config.yaml
n_experts: 48
experts_per_token: 2
routed_scale: 1.0
attn_scale: 0.0884
init_std_down: 0.0
optimizer: "muon_variant"
lr_mult_o: 4.0
decay_shape: "linear"
final_lr_fraction: 0.05
steps: 5267
Below are experts of layer 4 (counted from 0) of a mixture-of-experts language model. Rows are named router (the router's row for the expert) and show model dimensions 0-255. Each number is 500 + 40 x the weight over its row's rms, rounded and kept within 0 to 999. Numbers have three digits each.
After each expert's rows: "gets" lists some tokens that make up at least twice as much of what it gets as of all text. This comes from a sample of Wikipedia text that the model never trained on. Tokens count by the router's weight.

# expert 13
router:517591533475495457511456477494547482529454534513529522509445494480550550495559502479534525525470443527511524495498507529544540560517526564452433447538489498520505507511480533449497619489498410502516496489481418556567583497503498515423447555481474451523466491474550552499453573445395444508485541562566498476492507499559515458498479528576495509500506430491457486588541495446465501509508457450539545470548484515475493497500537507535500405499524498552516455406496496529420507512542519494585519501488484567524516455506480523499433483473495508438465506551513459468473513575406487480488561504501509497492463474497494440528487541483493476452470517486470482426512414492450441509499476562547534504458468446436498565499464569469480516501525477501495414495451444469408410524451450
gets: "n", "i", "er", "d", "t", "k"

# expert 45
router:515565566496473426541460406483532527509501471592516537465476510416537518512508510553506574512538489486426481541519426588519485547458520520460468433482530521510519509485492526487455494409466434541495477468461490509497462481438490545487439516562504498497502366448426472489428552475502473478484458537558552565457511553521504487522503487542570488512504478549470537441575495493508509507521479497480519480462526456469511509565470518554497490544568519535529518388529578518503511461492524443418488489485450515496448471464461573447475504475444483494513538628532522476430503532476468518467532518557561520542433492520454437510455465455565467487475523488511440499530506430498495491424460496502552448518475471493447573530480510475502565448431490527461508510476481468505448476521508
gets: "th", "s", "st", "y", "f", "an"

# expert 42
router:546549537410459464509465487460542441484482486523514580438458542518468500563540562497452510526466452485508503469525514459437518556497524438487528468594551494561503432457554495476564508531479432555485460451530526498499504471495498479462410488441570414518466521474513500426426472436574477518515506563471567531445452502470512511492490539531536527472515496511468474501456475494525375446596500464549511521530487516455476488549505498550469509473445471528536434376549570536449515514507503444489498481498518474500538473478461537507494554504476433479554500519535484522532481481488492427509572481555523485459513518446452464435496468455498448496516513528529553535402528492448469467468519550477454537445439432435496514513489525470515545481438473491459505510495555526429533525508436
gets: " a", " was", " the", " of", " is", "born"

# expert 29
router:527613540450423455520483464432512534497482584527512533518495557496534545527540514466446491563410464521542458521555507536448523535511503466550527430543522525564514460462538540484529538463481473498512450466485404419549533497566465516493448547494532566490543485476548505473478474509467544518484483537505491463492597467460549479515486517516524517533499436536457464517508496468513469546543521453508517447525467490469565426483533525542516602559464532534456454480476527528476548551463549471447471522517475519547539458476458468477477468519489477452575458544582490523455525464492493464557494530512534491461474538497432467524557523509408461458547485487486487560459457459457466455538482476585498531455558541508512518521445429476557539491547498461461536538503510510485421512630447
gets: "9", "4", " be", "–", " S", " E"

# expert 6
router:510526520499471445528487480447424578563507554494553525524546539497477540537557523598433566501399512535512485504528510512477485525522451463492554504507515556512599472484571539463589545462551466525515470485452509541499518477562482519475470501530479509490532467481477533510467466468363584494460495550527542538463511466509459516506492511509529538502421447512478445495527500504487455571522511477506520478549498570495513540472531524513530457529486527521377481466521535549448524521473530490474418472468498524576495473465478469454476479612502452460537490522533432551479536523475486479594505468506544583478489531499470483502540527497494475498435458478502466433485485489462474449505473452619384516440514523430484515545495457484508535464552489476454538492510536519457531495576462
gets: "s", " to", "ly", "ed", " also", " not"

# expert 33
router:526549502479466462528486460438433535470501583507515540545504559513526540531537523544440541549504422523580483510519468528474552528511474467531464468534524518506529451456533528475520538494471479521513469474459450507522506493557479515474469490473485538519533475483503512478469487431470585510479508524512494547491591493454548473550485528523539550527489411516486451547581478490488490537533543476512527448545518488469556569514526503503525589609473537519380462475498512518480555541512537475490442445549467516561581461479484448476430472607496502481554488512570471437506511543483516449568496505500530477539483531524417470569519503522380480474499481484479485442460461475497468473514484470531460529454578502470553528503474453460537538479567509430430522478548534524448389506578465
gets: " in", ",", " the", ".", " of", " at"

# expert 40
router:542540497523442553527443456482585496493528477517536476526530468482514466490616600490529459542560512418493534501512474567515568542496474518485532474496559499465471461436591529463462485463518416541607454465489489508486496540493549500435391501482514544507493467485489508429421429577511473468476487563502529494435506530519526506499499486469481470536472520500449529506436462456513418478485521490497492523562432515457492560491582507499553492479531477538474467502466525532529527505457538480504498528492490517530501501475467573486479544447544457486535453525517441448501505430546428438558418488467569471412508513505482512504583549590547455492460451488454496515483562506459494448542488460485445487423539547449462502562490456489552546474505481480537519496539497472521466557511447
gets: "%", ")", " |", "°", " m", " years"

# expert 36
router:487529480483500487522422463478500550491476455562466484441463569475559566504572541479508454484441507463526446542570471456528536532514494432521432479478483466473515484490502495464542573467531477534592470520443546490518526494444561539521436506509547489484561484538547509414455441474550488506498460489503471447503527566528528472543486510513590495529521494494419523527577477491434461500506517515534490511521436501434510500431523546489516507532491501583503493459528441497517539557489515436428492497457444531460538492469512541421463497535514467420480513550626470498524500462441529430497484544467520516550460535473441483518533541473418474408519517482464428503464403470535426518549509548484554567534438511477460486481428528496476575536505466441501501498496518527447509484568492
gets: " A", " S", "S", " D", " C", " P"

# expert 1
router:502510517536414432515510526481519501496442523520530595433481528470419530476505503501437509553443427474494476501491455449520527563433509588525568508441623559510493455434533535443511505524487486505482497446497531493552517483533522483412444556448544560446480444538481514446511471503494544544495563444481527476462503453506558522502521469521460476536539440582478560487493486504536479546532502429480502481555515551539550494473518504500482555476495537575400472512492526557473550553504554490482498482539535501539489529432487485491478401547510509460449448597531537498485525435551464509478468519531501491499569506486484506500561535491536470471597530487500455415535488447547490508466472570454486539480523571491501560465509505507509611508485414494498455458476546512478500504487483
gets: ":", "-", "\n", " Born", " Location", " by"

# expert 22
router:542586529480472458514472469440537556542447550524525532490489548490510537534545537480465520554342526502538451511555485558452513548526500470534535385576527530508499479465531547480610513484476490515531448488488448514531526476522481524489469535497558518472553473462530528487506496409509541513476503520537518539478596474488549483534491537515545527543505442537471457552525500475534463566531555486548549466540443568476524455478547510527513545516439536538505493474542547525471542509494534470470435591508510558528547470484470487474479473514467474483556464548587444475544492532496479460516483557493515481565484562480504472525499534493413458466475477486483452587420461451480470454417482463573484525452512504477485513576480521478541542526530505458476445509498492521468412498585438
gets: " he", "1", " He", "9", "0", " New"

# expert 7
router:524514495460498535538478497526563549466499557544553497453496489521530505505521520461459513527488403456549483494529489543568567482573507459502513530475536492470537502485511546465581488448475504460530502496490465482448552533500485538508457470534489531462504442505528476454508497537451550530494584468601514446470499556530499502528431469530510556532539525479542429474503395436552395541541592460556544492469444511512570530521480539511485484517557526518450419456433490513517498473478526482470484467502583418484492504503496467476521546448488479498536434539526463525524446421446516473532518603513493533553476524495525467568491526479458459467550458452409463516518569501556446402586510496517458548435500493482487515465453520439479532513548490448462533477442523513485532484592497
gets: ".", ").", "\".", ".\"", " US", "E"

# expert 30
router:512514538465479552525486524509502454484500550531510566572518473480485503478552556439485514495459448537497522647454448511526517502472555461488542491509519589492475518412549554461451528502480457585572493444436454500523499493499517539492479527497454488467510480372512577528443465488498435545517523521486577532505576463482547427567491483542478595513474503554488472544486362504527511502503463500511519493495458546431488525482607541523567572492480530502474456417496457494458512508501556527487525536452456500463530454494480478481475512503486463426532473557489496440519519511445535447472524533507575536478538524492471496487500462483495475541525492489525393510508473490517474447563462539513437474535427558483453523509483559464490513463502525431541487472550520497523443471521452
gets: "0", "5", "8", "6", "7", "4"

# expert 16
router:546559555499552465523481456428487519483505560486446506478463537462498550613544544546492416546465565437435499562496461528518516506525473479480410497519516445511500469524544518488495551499540423481487417488492558469513552533458481547514489472502474519512532508494540459450524402426497494576487558450529493510478564543558473435529457516514519497496517500526502565527520508462451508521557517474541542452552419564465445473499498479496506517456523626465497468455480536529515577576514514473485446527470459503480480479489485451478502464520528507482489554474549382450494419429544403507587425462466541514527467476534526531528528533507517484479508475451492439517501497460478457531509418507536460504479501482496561497522425521438544516530444480507474528477457470559461459548497517
gets: "1", " |", " p", " f", " b", "mar"

# expert 8
router:536540508488513435520488456442498513492498553518534522554484513486508530544579544526440455565439450526551457531540507539439529535501484427541603470509521540573550445454508529450574537454573451505539463483462454559521542478507489534455475571512582496521605475466516519491497524483468590519487522511534518509477543446436511480529485534533537524508501488538450441561486491451533465573514517447542543477527518488477546547460527522519529534547429547510427483470500494527476527536452555472468448556536485505544528470465475479470467474542486464451528480537593396467478580482475500481592506491529523513536474537491530485569533518526418485442522473483457469545468489479444454468464482505602483540483528568467455540574496498466557527512528527450455526493529512533492487514572431
gets: " the", "|", " The", " were", "ed", "The"

# expert 20
router:544517519465370450533483482459473535513452553542508541550561558482528515528543548455459420542371490506591479521557486537474521547543485398534490472531524516541546475466536547474464565501490474501512443473472502602531512441493462507457454532513590479494489486470513483494447480478475542511483494521533549501478562516498612488531473540549513563536472444548475447544481494471485486574525557482539532469521494495499522555490542532526534550562466529531519469468495514542481542551471522452465456564525453513547567461483466472486461485557481488478559475525571493518472434471494483455480486515518527527583478529551469463534526554477445468482500521477476487542448487459475459473499473423616523510482492505469537525549487547462532518466478461398471509454511481530452423503558453
gets: " |", ",", ")", " (", ";", "|"

# expert 44
router:551460538490444517545499463442461513532545504530534530574456546398498574538555520575402528475493512528502420522569487488484556529479504518512506537495498613513556442474484544485532458521487481443526492478480469538538544492446507523416529507518539473491441501448534535467523550553548484478478508594461451515517547418513509499549494513508479518509491526541518470467452505520446509515576561436557508462535495490494475509480556504483502484484463551499558465502548568461495475529484509460530464446529454479567507473487436486398564529498398480507526452500541521494445506526452510445549502503508534579451506496502537497589583475509537444394550457492524432486493500458485475464538494521539508560457533543449494539469470513463529496506462470502537575445469500511483429437558444
gets: "ed", "ing", "s", "d", " used", " out"

# expert 10
router:530484511548485488528471453426483563504511588564520521529490536500527523542570525532466541516496440511570457520558473534498546546497499488499431491544508545524542462467498543471509546474511478493520464493460518474526526497511468503457467539536582456497552492478462483455499483526469615548495467524500540580486585488502520480549489503515538538465513499501461446557547479511511454537551527487529531461566505549486550492454521513505519605550447544540464480484461565523495534522497534475489437480561483509577567462475491459481506472634459459471550505514557445421490560531448544450616541481518506498511460530533446470522549507523396475459513439466452481522507459465436475444432483471557497520440485492462548520568481526476540522488553511539455569479568470536499417509552461
gets: " in", " of", " the", " to", " on", " from"

# expert 46
router:530425525436520430498432457509462460560447502569493530540528518538517503553574524488431480521446496496447423546534510562503507568490532487557426508517496465577523499462514496486548456551556423466508467464503483499486480488506494495448518550517504556494562504522515481504467496441426519481416510524504466498529544433483486536512473556516500479537531463545449492473470443508563431520509515394490575434535467579464564560507553497514530529492454503473457478422494471563423526525452530461497411434530444524498444513453505446432450502536529563487565496499561538464499443552500507458466497479516497466525471573546452464533463520560454445506523496549504434525533455471442512470550528513576490530523493495465521526576499570493558479480478473471440500520507514501491447510563434
gets: "\n", "==", "===", " ==", "====", " ==="

# expert 39
router:524451546473492496536494467439538575476448511440474551476511510442490536499515518510484456505426424468465484488560453515495546510560501486505503412535518529559491511507448530494550576490521470497479505487465538485570475525393516556467510551633523421467537427442506535455487519564457476450463406531517395499495532555507439572495494488490518541526447482491480494495502522560534415525520457470461539509512514580463571533508523565557497580413463523476493515511543504520429520472453500418431520512516499452536469495450469527463463512560497493506527475537497540468497493538451542510551501563500592507562452498530488470496492531522511485453441479509468499513548483476549419510464495476575505540507502426481494571508453470461490533512506507513519506429461448513454528583469510
gets: "s", "ch", "t", "er", "k", "z"

# expert 3
router:525539524465527436525483460447426496491452572512533526523515537479520538554545532530444506543380440510599449523543509541471506535526476467541473455534532535539550449451525521468500540463505465494517460454468404502516561452518484523466475528541573569543548461455543555487485480500425528524495485536515508471465599471444485458523463534527550538513483467533474467577574488483488451565521548480520530482545521516473546546474534549522540510536451545529440494492482507518482550522465524457459410517533508544549554460485488475475438480507498467465514483528576411473490511474478552471552525506510536532529466522464493461495549515509416490467507467468475480561478471450492446457510474488615485543491499461507561530558502471449551553506552477422463441496551513529499477531613430
gets: "0", " the", " The", ",", ".", "9"

# expert 15
router:540587514471476439532455451450469519537479554507527544527539529459492539558555523460456569550361448521585491512563494518539518515538475413516497454562519546502570442450517528475585546495501483533542447451486455577535538483518482514482471518456566476556533473477487537499521432521485583520473472535520526485492551502489501471528480530522515524510486444545462436533538488485533444550517531489500537464552489562467545495477529524529523512460479533514441474486509540552483543533483541475463448539515472507554542458481467478475393484478483470459549466534583430471513591492478517459523506550512517505620471530466434469541544526514412472464528479486476468496460484483512471449504484520583475538496555499479553538541480490455557534496508501443444453448555451542449518533561452
gets: "|", " T", "7", "1", " D", "3"

# expert 47
router:516607562495517393505482464481461548480488515568474524561589507556504457491584566472423416524523501560510484479494400547527516511533485504473452457522546546460469474471564509481513500534507444550520502484522444514540568510551456507559522470574513525498489430419544480478482472529533563532477509503482514512514460496447559471479452496513541527483441447540413502533546482508461506539470467477521500460489476473514513449501503537511528545532481472535445489459432456484516504539491495445504465573526521484525559488480498564505487562511469449547545479537556567543504537455549543444491488453518459449587516469556516430537558462481495485425501449463518500526455476483466518468538508548632434532477480471566475570497459524449563592500508516484484530464479471513451500550524492
gets: " a", " his", " an", " A", "s", "'"

# expert 27
router:520582525497506443514490445480528512500482553503526524550541531456500536529547517543432469521417467552534471513516529545512525530508476456551574473558520534527556479462517536471503543485453471499521452467469518563562526449570488521473477545499545451545560474473553503471474435492436517492476451533508559491474589548515626511525486535525521509497491462521451428464511497464516455554538520477553526472520501593470558507485520527518541580593449541548459484472500544535466525547467545479463466549519483524543542481472492495491473426623471455481534486548569459469508542457472490447521509505517521452566458553508391468538515543462456490453519461491465471566475494468461453464532460427599475533441548494450536538497470507471524549507538487509471562433543459519457465513532469
gets: " of", " and", " in", " is", " was", " de"

# expert 23
router:519537535459433418514499514454486532563435499487468556482501455423513482541468516479454462511572477490523420514534463487512535520510478603562496555471566526480520450428531538432531531465493503590515485531421529511520533502493493514403477546490503549455474499512505568455474507516534477521451540456459573453468484455490557536540525478538490477502518474527498561478485507510571457511554468505477529495577474470497522494435570574462592527508455474526438468523460468530502567578535614506498529538539537548482531523469486498469463455484498472479540491566537465540496504424543524533537437549531527527478473516469502475473533546450471462501508452490448435433520492465548529508461440466462480514442531558509570558512476535505504540492432467495532445443578581539465477519428499
gets: "|", "-", " |", ":", "==", "="

# expert 9
router:547549530491434433535457461454435515500550601530523528547500542469516537522535528531473529528440467530581479518540503533483514536536497420561451437507510510547563459478544548489514535476472465513531471471489386478542529478510444537486469541508563547495565461470532484479475464468427518541477494531529499525494504498488596470523468553525540519535518515520470468524593483485493461561543555493501524461513575484467550536474523514514535540538464554526452470481488531546494529534455545481476442518535503518545526457477472472478436469557481467463543465548554450524506520484503477449547477507526514539553478542512455458540541504536428464463545491465498466495485441471478462455487462439618437535481465519459502507532466425457541542469538534457457498469573432531482428503657453
gets: " \"", " (", "0", ":", "1", "-"

# expert 32
router:531564512510506444541465473444480482525444546550539527552517541471508529539550527571464518552510466503571504519537474535438511529527464424504455526541532541535479432473530551489563516471433478483532460483494497514540527419468510508484464549508571540519555466478539525464539497471430563533476502514524535464480540450520568476508486564520538518518512430519472415562526485454493470556510508484565524491522502595472561569456528502511521571422464551523384480499504492511479529549469533468501440539515474539542472481482484432466439449544480472479544470519540473436535500511462541449523513550520520483545475525466443462595525516509393482467517507491506468534448458474435461472540473475595485523473566545485533540555491461468531535494494471398449472539532466523496483513611454
gets: " ", "\n", "0", "1", "–", "2"

# expert 5
router:562414540504519447532474509468470541462475507573510522502544507524523497510497543513509486501549480514503482487532446465511514551576420499578533538525550581550460494446464484477440521486532431508517490431396564507509547491489483532538529482451510501596499457524450512536524571506529483462516451511572429557471527526475477442446517556482485486506548530568441409468508476478528463521504490490494522422496606515461562485505499525498542507481493554551516468500570438466502525453522508424492482441504437518499526501441454577483544546522445468496571454496482498557449521435527580452459490536509529503472430495518427480458501547595523468478516530505456528524486457496536449471517453436511587524502461523511460548474507536521542505493511453489487617484517573507463454521549528
gets: "y", "al", "t", "e", "in", "el"

# expert 26
router:531535518512528453539474478485537531523493598515499525556544546482503540534510535608464543545525456541492498544541493528462520496516478436551529479509529484486584463449538529484510503434488476539546472491447418427553517487517494508503474508435493560626526498471512547474471473474541502509478442543520590478492597438485600454555486524521522543538538474538457468486526489485564470508530502499531520473507471491487531518512519529509548565533517532525420481481512497504450535534479524488456518424564394534531584483487472544459469468505483497482529498531546542466578537410509521456517558523505535487578471554478408485514563553513421479478533458481465489425523474493522482471532466465548477529476611487528572525489488407478538523504569493504466483471514471517501472477590487
gets: "4", "5", "6", "7", "3", " |"

# expert 17
router:531543521485466460537483478475437468494466558513531542539521566447526538531543552561457447557451470492512467531556481522468506529569483434548493475558534518513545452474565536452497525501451454483536485474479449532536533394520450512453466506488568523509485481464500534488455424486455447539451445518520493417471569560555565476547463532536521541513484484539463438517563464470455467562547555483545545461513473498473554598435535554519530538537485560541503446474496514547474539522486536452499424537519503538528518478474477497476419519609461457462545476522523513518487395516503505445476479530517519549522487500556361456493559466481474470480517488480467473521480495468505458478568469480595496530479464540483525512499468518454538531470448539405474518500498484534512499502530421
gets: " |", ")", ";", " (", ",", " –"

# expert 34
router:514496566509505431587474487493498515517497534534495530567487547462518538614491494493488490503425504521536483583492453517479476504610482431582522446498515512534514449486511545485517494530468481491469534445480469492532509504505454524521512542490500497496494515487462501456505453406432531504524451510489533513492567491589455485514522599525553509494515446559468506486539474472482503577531531449540541478530491496481525496462507518524493526547468528577473515450508455508484621562541517420405517536449522506564532501496496491469475460540534474532503484564514405497475531506439511494451544564519535578528523524497511438537537491512454489445544461530474478535476466423513366485477454541568460562463518452524527518545485460448491594542530443501457439508438564571495513522513483
gets: "1", "2", "3", "4", "5", "6"

# expert 0
router:487468476426512461506523471456531523539452523501452583570573442513495531526564535471482507541537500506486467574520519515479492461527515551538524530524491543560497455458540546520492516503524484483505502563407497500513453496531438466512442476474468568518488479500514508541483495463562557576479528500533543548509539508585478488536481553520479558507526508485448435552510472487482539506583487555537485402490520468463558568427462539474462448526546561494536527552430583550490539529430547507486479470459456457538438407454454518473459454506494544431553467494530488556502415504480524498521442446566505485530486521519469468531501517510492463521519489513528513487458488561463469474507412535493515465484553513479562584576463491502517572523546475432535530513532533507465559499552366
gets: " re", "o", "\n", "to", " con", " as"

# expert 2
router:533493478552444500605467463513461484522476497514543514542445513404495446470451490516449545481571518554508444527474494548444467532542474437573499493510533511497524468434542506533587494527550440534519483467484514460485561474489534542524482516480522463489558475519550541427463450508482516509404398555553483563440503466502505458551503500587511495531557477526470444544526465500492473491501495484567506496551496489449579510489476592585480481475498512555419437502466523523559505500536493473443451507495536512548534503489473571496478520484522472519521420513539499456526539466456570459472496487485557532492486509472473464464562465513493464484497464522466512591455481463431429458496356556519561549503526463442534502501512479489500537507497479519490483551462488551581486491583435
gets: "2", "1", "3", "0", "4", "5"

# expert 43
router:541515486529481545531452459502437453533468490506498545549561511520489530515534509559460530548409525508553480499489428556389518530550474444532481512544520499522495467492419499450565562455575533516508500495546494564498519443467434565391496500456475455466495418492550445439554460499498501572466451549485461520435477495509513499542506494506550507563457454511501481499527531498469526499477551496521616465482577472492508535460539497517588511537472546478508487532505501533560510517491518528475473454512489476460533452451513521463520455449544401483508478526512428504451424522497525414548565456514501452578442483475569496449509514504506470538549524433544487562406456512517430497527468538501441527451477493517576496522492504421549528422527472488500519527537512489449462485523504
gets: ",", "),", " was", " is", ";", " that"

# expert 21
router:510554528469494381524477448439452542470536482497459565511515505449444493538539536527405483504469492530511491484516463554482475571530526471494478490512501518562498490455484591502510554458489440473548475555464473496489559445526504560444473569489543529501548502475480483500468410457460494552539490535549541449496590468457523558511428521498533504472478462596433406498480435494562504561462467521553516466524477460417510491474527533480545537527472535503535401437497514511473525482519499495464443469519495522495453440428516469512459560501481453474471427503548454465461516467479511461578436462496514544532482470495545491498576467526461464499485440445474473535445485437458482485466497453504490602505544444466451503522473522475595531511533575469504529526560442528482538530548486
gets: " the", " a", " The", " his", "The", " their"

# expert 11
router:611485568511535473509517497524554505483540527533475512539540520503483465522557534514448539583505455577436438508498570505555497470522522479508517424467540530479505428429502506477494535479520514483507506548506506483530595458413507510540473549457568519514507467498547511499465559515451457543539474452488512505488503537564539515487448538486569467538490490513555465494490480467520508494572488456462474517541502567448492524479497534499525483508469573500517461484467485596495529488513530495504534466460479552512568487498517437492522493515480453476580518519546450463604544496466546509499449534506513501487471504496478426409515495546455472473521496516498436509399432467518440435491484511552579468524512533444466497507391423387490486502475561468427478517560584430469483586544485
gets: " and", " as", " with", " or", " to", " but"

# expert 19
router:550403500496486451535479527482450473495498440472466532538546522525597515523535539562453539592485543449518478539503502518543576592441416472562546432479498483478521493551518551474504574532533462565500512522516500482503487443467444459466466450500479486506567478501480529488446506500549577525540454555527529429494517525487543496496477547489577539461529479533470503519529423490490492519492533439511542495540455487469575545481493563472557506447468582574534467510515582472512488495454560538494418559437539530566532499482481498506454519455500519436469536551535542578492563529468509425580465537474494525558526552511471456526552446438437488479562544530524484448502444535550505487536468434545529547484502456470492507548484500465504564492574496493513515543512519491456489530529445
gets: " (", "-", "–", " \"", "/", "("

# expert 31
router:542513510488533431518492483462484552518556561506577529515521514464508534510532509550436537549462518501535466532512477541490502538526447479511531437527511569557559475468546548459523507475477466504541448510484438574505545504448508526445457538479561542511599480441589535472395477430502598550491519562539499576483549409400448527517501509507551552502482503521482484564453490470517464520533490511528525465540496538476516530471536526505532472530448526549442485494495495526491526530465538459469408513543528496600477481470481482461421441527466463479496481520565429515493524493524507479580552553521534541515470561466562480570507502507525487467465484484485478580461485500409438492509501461589449552442511576439453524538517454480515536504497509481488505496518482505407485514527427
gets: "s", "ing", "ers", "es", " season", " members"

# expert 24
router:535525503485491441534459456463499511493512580544523531547510557476502541537546528552450542562446471528538465515568481529421519520538526439517512454552522512544552452454528538480510536480502443509534454460477459470525547455540475531463472524468525521532572466475521489471498470440410615511469456506507601513480607491520539467544466519523528531513451444544456464551507470480513479557526534479520519469542487515480530535493527547514539511567451541529415480491509536525489546535441536486475412563517506540537590451483476466459474438571488479453566480553539471484478489492481527456528525532526536485522481534550440456512553533491395470468501508467482478487438472477454480460515472490589459524478504558463568519575483466463538544509533483434469522525544469540441491507623451
gets: "9", " is", " in", "The", " was", " the"